Experts of a small language model.
Size: 17 layers, width 192, vocabulary 8192, 57.5M parameters.
Experts: 24 experts in each of 17 layers, a sigmoid router.
Below are experts of layer 8 (counted from 0) of a mixture-of-experts language model. Rows are named router (the router's row for the expert), gate (a neuron's input weights, with its number), up (a neuron's input weights, with its number), down (a neuron's output weights, with its number) and show model dimensions 0-191. Each number is 500 + 25 x the weight over its row's rms, rounded and kept within 0 to 999. Numbers have three digits each.
Before each expert's rows: a language model's description of what the expert responds to; "gets" lists some tokens that make up at least twice as much of what it gets as of all text. This comes from a sample of Wikipedia text that the model never trained on. Tokens count by the router's weight.

# expert 13
Commas, closing parentheses, and periods ending clauses or numbers, especially after year ranges and coordinates in tables.
gets: ",", ")", ".", "\"", ")\n", "),"
router:543485487496482509500522521476520495511457476489546542485526482448535538472506523520478499504453502531502525515520471519481525482574479520479517551502472511524507498469494566529534515499463468483464479508476482522479514485526490458522506528474491525546479477485517513527504445481509491473496534476473466538476462490489499479488520496529503483511482495482536486505513516449532515487481495518505477511508482497488482517478536499508557427487490520499478506503521489432539461476509502454533464502503492497505511488554477511464528499495521528517475499520521522493495491500484488498
gate1:480493497474561493500483486521486474510509483476497508542507482501541497526557519541492509543491486525463528470519466502485488533479499502473488502528470508518495500503474549560521496509439513527494504472539507535532452489548507480496491527508468518522471517469509505535498454539520518537488546505514487479498528519471533503521504527515495501490460481523502527510584510479531486467496482469489479497517493482513497513513545534527494479479515536462522537542547476473529440485490481522500516525527502523490475514525504504486500489465495527493477476478479539500494484484474510468
up1:464521456511443497474506500527525486535483507513526541544526525483497528553493449516469499473484500481499501492483472519509506488523473490568505446516519465512500504532480491483471496508507499521502434458538481499497509513512459497469497473486473475502470450488516534499534495482517501515500515481516534505519506477507489484491533483475517515479562537523489449507511527477512504512524523535489481527530477521456483542472471488509511496530486486531544499507516535465511501504517514478440472495541494552523509516470463497506522460516506477479493513498486484533507528457528522531
down1:511538496518509478487510499443540510496518506487534513518535525527485479490481495507485514460513501502495493516499528490494538496525522434524544554495487488427501502496506471500490501475502499463506499524495496469533527498462450484512490535480496473512472533530439536476528486484522484494519453497512513485442523457535526494527481561476505524505569526502474454485492448504467512495483477514516512505469529485474493489442510485460521500512495458480477489508480512546490544524501492536496492511467466496499472477463487505517494479473520488532511500477519506490470480530502495497
gate2:474511514468477486500486467478504459477518472512524508506460471493543505486511490462510475458493476462485511516480493511508491502508504499470503538502526531484512483570516525504510509471476475493463542547474518497494466485541481492555473507525480442490469495480521507523485504511519537518474489473509479520476555468507461515458476502484547525495522509515491494518473487505515482520503464473472487510516510513452457495463471526484507506484507500484506518497458483473501561495502479493460511536527483479508559501445525482480480509503506490507513480511534505483505505441410496512
up2:486514504510491507547471458478486518486526476515452528487510449498506466523472474529491498497455508509465544449532489525506513484459497503483532506496473508518508483480519499520474472532490511462487455493499503511492542490546491493479502514529482521509531522468480517530532527489477542520529488463499479481520473512505491479537547503474507507489471496440513519519501505516458522525526498461509473520476493512473508501478502506515504527513550528471531487519538485567477492518491520512500487510534476488434508530491505527483504504545514537510462511463532503514536495547430536495
down2:509484517501522431462500500477493504498492522505495509487471521512522482542449469490507519498485543500477526476495519545514513521515516534461514491466530457517502539491486495476481470491480507496520462481519481435483498483481498505476499526479508531504549479467466461457497448492495531504496490491572472497517536507479498491527509439452479512512446493469529491507494470510453549495475547475508475522471512517476519517490527494521488495514484506525483507484518503490476448516501523493492504478522527454487523515540506492512514497543539505515455481494493520521466520532511537456
gate3:485469507501505486507484496485498505508505521517492500513509557461504503470513448499507519455540515573508495488499517493503448462455488531511544505511464496498483506494452486537530513475500487506526487539449519529496501476475497520491471498509527555472522516536502487478525495508474466501507505495506524487508504490508442470514491535509507494521544470488483538457544504520526513540459524475536503473526508485507505515463522498480534480463475505524474506478504479485503500497447451467491468494456489488473509516469479517500556487482511481472525470540521503491497555506515533563
up3:500520491480496466515474468514538477539484473514474483534516466509499498508486534476497512480485518468499505497496507489465519500505439492500455527515500511483509491445482513504500556486555528452460491505503463558462469514531506509491435486474507475548473491464523503527459478541513537477530498539502516513483475477511492531552511513464482504521506496446462484511498495457513480506497502486474479484464464489510485499490486475491466476535517515542500509486525503525547476527548508554512521510516492496517472488532484448503496481505485539510472524461520512512521504475489477470
down3:510470465497477519455508503507496468500502542490535518519473482517515483457491548463525546529496536476508513497500468479516487518525485495489509480532542519525497519473490552499525515480507504488504504504504505472495464493520462503493518509516506425537527454543556533526509514484470540559477503482447491472480506480483504511495515497512480519509478526502476498491531547482520493509529484521521494477519533524507467550493492560524537529524523486471496535484491513499513483475480487459517512498540509474490523471537481484443475481485485510520469488487532453516518497471498455464
gate4:506507451449488479591496522500514503491540530453524495451524515487515500507530521504534501519506499456499520511495487481509437519515505518513518458471480533513505522554491491493467529476516502490439500473514470504485540508516498539511512504481470468502472494517460468479491459449495498541476479503479474515464494497468527534482519499460488536471473494501519467576465511490479547492538504516497501503485524555504505531481520532482531477504487475503484485478472468483473496504497468519503519487500476520520501512509530481485503526493553511509513451484526518487469505487495486512
up4:524495545515527504455544498493529466500532511542500534475486481534504516466475497478490480495470504485513496539501478548489505504547506525484477502450547540503532496536565496480537556522477532486512494563485511470506500510522507515546505483484524526507503549546532476497493504473477507490532538540500516534522466463470507519485525488551499489515480559529495519506512471500511489513485527515526472509506530494479552457527485508475481458465543536527472504543519509519519506518457507494481529510503495480521517487529490465502481524480497477501498497487477487510541487503499491498
down4:512533485442519509503495526528466523504509443494509528493521502523517509528518456519547482524524477482510501453489514474489475496513488478506477529531433499511435505538442499494515494514523485484482521551473460500496486524523489475466537527518488487491462500508525494506488559528465501501477544473492516520485515491510488506517489502488512522452494438533500461513500490508502482463503561519492489492473514516446509450475497499509484505513477482495488510508497498548505509498486540480542512494511485441531533488458526501479515527501508552527516483496549475511470506472517483482
gate5:503529482488503518537503489491493453421435483488488548493490479500524492517508474523496513522460485552489488515497449489466504465526511440533487509474447509448544439498513479466510477507509456472496464519480499502480517525525488475530492511490506528507469477469519516515503485531513490502532491476521493516544478469528495505499501501473540504553489463516494515550507537513482501529559492538515519529482522486454511516487492494553494488484487497491489515479507482477513506457500457517469514504510450476464506527526499518490458480511505538489472481513506508478488509504486504526
up5:504471557516517456492528463539526536499555500523510445512486444520509476497471488498521492496522510434484465488481507500477505493523533536517488526517548486515477499506512499573507502496469558531519533498495494525505468488507473504487483481496471486494531487495518484506484502553483488496461524540512528490520507475531487513503503498534507535462494536478490505473462531517462490432528477498499505465473494490514453493496476503500505488500540492499485482521491489519499438522492513527497515513472538515522500501474500472486497498500482513496505541450526535455516446486546476510
down5:465503472496480462477485482529498531502501491514521533517502521500500497546531508514494488531467525477542461531477504510488524524535524621446479530476497480482479462541503504489474508508495507483484411513496504467508509500499462510463505517519534542488495476475463555460479522486524482495525499500495499520501501487506512498479481515446531514520503479496509491490521480506487495502514462461526501521481508500503506481532512484511477523489497531521462515472488436501453487553480478528524524472522470461484522480481454519481511487517463523496480516504476507500492496471509498491
gate6:517517484535463483488495490513467476496510526523576505456471492473496508538509510464512518473531494528488481511484491532504534501464497448458497497494506466531513536529510517517513520529516521475489531505520514529480464496477487502519452492473523495486536530503541538493459489510504481479487532550500459507481525481458498470550536530553493530508546471533507469524510478511451514514490510480495500486544488488520551461520491482523523508484436494490522484500476497492469548475502523484555491467508534488495489485554497478505540506526493490505493485515531521512471516481525509484
up6:524442551477490500478513515521531495475474502532476503484480504470508532510470531506491508503468479506465526531465470497510517503479535490457486465457480478490475517499478470474511533506518465480505493501484516511514509469510464479472494501467524515513478508493497483478441467540512472470483514463479486494474510533523487506469498457500463477523494520513495579505533528466509512523485476486513498486530479464472512553500503526469460475500557512487486514496496495464467487458472490491509494500514492517492520543518491514484527476437471515581509491493540506474479503514444529503
down6:481518502494510516481519492488474511478482517464502482534520497528502478470481496516520513469478534480523456485476469510462484484510502463505457508517516518564459454546493478492520488455534484515522525507491530496525546488526538469523543543526533532509477547509481523515558500491480478510521535477491461517470473474487495477481543529473504474509512511508478490498508494448500513511514490499514520512484548463560511529498551529512512511486513486474520483548509497508536465490530503492489518495481512500525543518492510455466481532508506478481520520545510487525534514524563489463
gate7:557470488505518473455502515483519534521550475528520497499508479518517517494530507509461457442474512522486468500498516472487500471533512505511506534494538514528509468473530525490501476492469500513458477521478524520485500524496504470529538484498512526501489508495510515520517456498476448473491535520504500496477494495497538467512525494491495522488446491525519475504494509478492476498540519495475521511473547485537492510465509522570511493527468495520463504495571478518510488497503486514507466498483500476507495521505510512481546561488422509514495531465475455493541539482505564488
up7:499525524542492537469521463461523468488467506481493493502477485464460499495488495503503504520513513552524516503532483521470480487472478513480548508501494526467498490509496562522518519519506445487507507477519474479501535496470483521507497502518496467487480476466495489514479501509532514503500486486545482509456481457519538511496471533521505516502535500505460517468510495487559516500456519519431518526484488489543476474459485510550531528514490490511567483525504479511471507530521519484479522481456487504467522523530547493518459562483500467497503492527498501495518431462505519512
down7:537484456498503498526539503480501504491474485491521488511516465465451499492462488439541526520525477556516479528505483501510472544498460545458499463530512511479501544487487495503546497544551512477515541465496478453523528494478469531470490495507490498496492479490458482496513533502522526530519473480492497499491494501502480520461496502483530500492549504499533507469507467524508487488446497483465531466524475542506497494520467507516517536458512487480510542476473534475470506501484547509476539449464474544468479494499548460509487461510516484506484533499500508472512485487506501512
gate8:531509447514482549501507497476491486519494496512490471561542499489488533485542495500517522467484478461496524491511529510532492490519494517527428530520512500508494506468491452518521503534472493458514483483478498450501499499509473458480513533504501504503512484506532508482534483508499445472504501503482477504532465492495502465443525496492512486486463504510505461440521511502499531498490502536492514512472521447514498505518513548485525496509495469476513451506539532531507530492479518477489537493553523522507509507481508498543454492550512476508562491514412511491509477480515482497
up8:482484540509497493517485471494490493474524531495532529494516463540518481531436545484498451528505540494516504470540479510533476472500507521467503507475504470499504480490452512503495482516484538475468495526476519509530495519467500515527475499474476465502501515509493502568489454477513513481547471482520497493502519474548529499503469490548520527443480498527491524491475480523507506465547506482483535497459475543487454478495483512525499472498441520472542540482456520518541504497518490504511503497494484524518509523529482481496515529469490553486472502502515558476518535465495525511
down8:516492508464522509527478492512548547487512461534465506502502505464517523531515503506525509484565492503490473494554508529531507510510504516496536494443532525485509478540519522481483473462522512507540471472469529508531563493469533427467534484548517498486490508478475478544474496509525511530530485454531509511518515509492540454504455502499520512537504500548497525534468530487508498511512481497531488506494543513479530490482517482466527468446502443509515512495518459511517503521483496516506499510481529476480478502504508503482501482514498448505559494507496498491454483520507498512
gate9:547486511450509469492494488510524481517486499525479483482528488545518541468491528462503519484520516556489494526473538539456555518506481506474494534505479545526520467502518513512508492479498447491485525511484491500499468513545486454524482509507498507514490488472493491517478477523497522497470509518492497489471532457506556540525527548535526481508502513474537515498491506495498495466478516491507497459572494529483470485521479481508499476523533505488478500515502551456485449514510485505514494491496510484504506480526514477465437505504503530510568475515523507526484507496498426458
up9:503460533498506483521526497485526508508495522478494465464488538477518464534475527531446486548526493474441502502491522506477532506513520483481467513467498478523549537457526481507533481461490540505502487530446521512490468491521481541476499483501528479553487520470503514501543475533501474522507487473494482536516553518513534513508488521469487524480510510506512471499504475509510483506483480473505493546466507510525492473476535541505514533490559466495504507495503507491479494497449509486525494523525530482498486518473498515547490497465451532538487494417500510520495491472532478527
down9:513515504466464523536510516515536516542518501504451485500480457523443528520514478500504528460483511553486493479519526503517455486522515575485479515524490484520500521483538484521493485470523466483517487491475482509483504482480484516492458480476527515496469508504523477525497536510495523482449504556534498516496504489547487482470528505508519509491524473499469478487494493477484518502515532499502462472504521453486512501514455580518479499515539489483508453500517499491453474490488517526484527504506504481469509542538509470494499511478493448474502482519511476569552480537536474501
gate10:481462510425502491474479505504540477469461476490488492507491431531532459489457542501475513479479469481492468485477505540482509501497573492458484479511531457506512537500489516430499502473514518522493527468545486504528501519503473524488489483501486459476551515505481517489486526534506468480494492492520517514463514499508504493511473526471502493495524530505534468523473514474493503494525493502511480473482496554457517493522473530530477491500517543472488489533514507474499488528490546482524486524469506523493480515500514522514497489541503535486517513513560552505497487493450499548
up10:517517514493487483467492496492485522498479528492484508466479482464509481527487551545516482527517495506485491479535476525495515519502509489524493515488500500478480515449461477526494479457494496510526460490494517555492481464486529471518508522517484463518465523518473565475506506527479495484544462488506536493487485493478523523472484482504503519494509513454528464487534516489510591528520528479510493498531558482482455487509461496494493467508514500465499527525507503476446494508522529498521522550494491550525517538556466519471514489521481522468483549534495452488519536483526502495
down10:527460489548517556479513513494514518460471468507512538495489479500484485441532491497535489508466456510550507431470528522511465496522457540542497502512469565514492507511528506489482487475469483485487507488461482480498448542509521485483466457496489491494468469498485516511495527499492534505476487539484541516550491458491512518497493521487440482513491494510545517502501479512512495496486500515505507511530471488477477536481515491463496484532509500478523503475529519531522519447490506472497485509479528504486499520448493491512482540462482546507499496474494534543550519476505473477
gate11:514516496481544452531463509513505508478474461479512521514483514496450503529495469475447496525487518474498493550497490535541497486485513471484426529542556517502482516529473507486498508490516493501526489462527508481502501474497504505497492475474542475501470526519503504519500437503528504494549491551477460506492530496516471482446498497470515488496493464497509519549469485542511479465521523508444484519496527482503484489545495493471518483481529543563499520472467533520498542465493456479479483483504504494474537460483478514532522485475518509492512509507544518493519471517494503491
up11:495553502521529515508452485504450501535504502519474509526477512477468470498548447512504495503534534518501482485498503507510473498509489494475485505491465549517451470493541468506514483479500455504529518478483536503485503487531502495499518485491502497463490508511492539474495499544492518527513502457476510497494491500452452490499429495489528498483507499535512537544463502520461502497551505490550505477542507489513524465436465552489506452518547517486490529486537481492497495472488519499505493464534474494487522517508449479508503547502519505456471535529507496513466540518527483516
down11:493509492484533425523536507498466530487474481499513516518492504502460473515517495479469521489492499525531450500457464487537499521480465520475508545520519504484503483464499548493499523486461497479493481460488467528567482489501495479482495500523499476510498498481490562537505440543521514513503513436468459549495497482510491499516504520444519486514500544513531505493492501501459547509491532501490505534520501490504541532491465489549487501539526498513523505492462519523513513451493461527507515513498501469483475502463513504515526496488487489504486478503548535547510467520535464499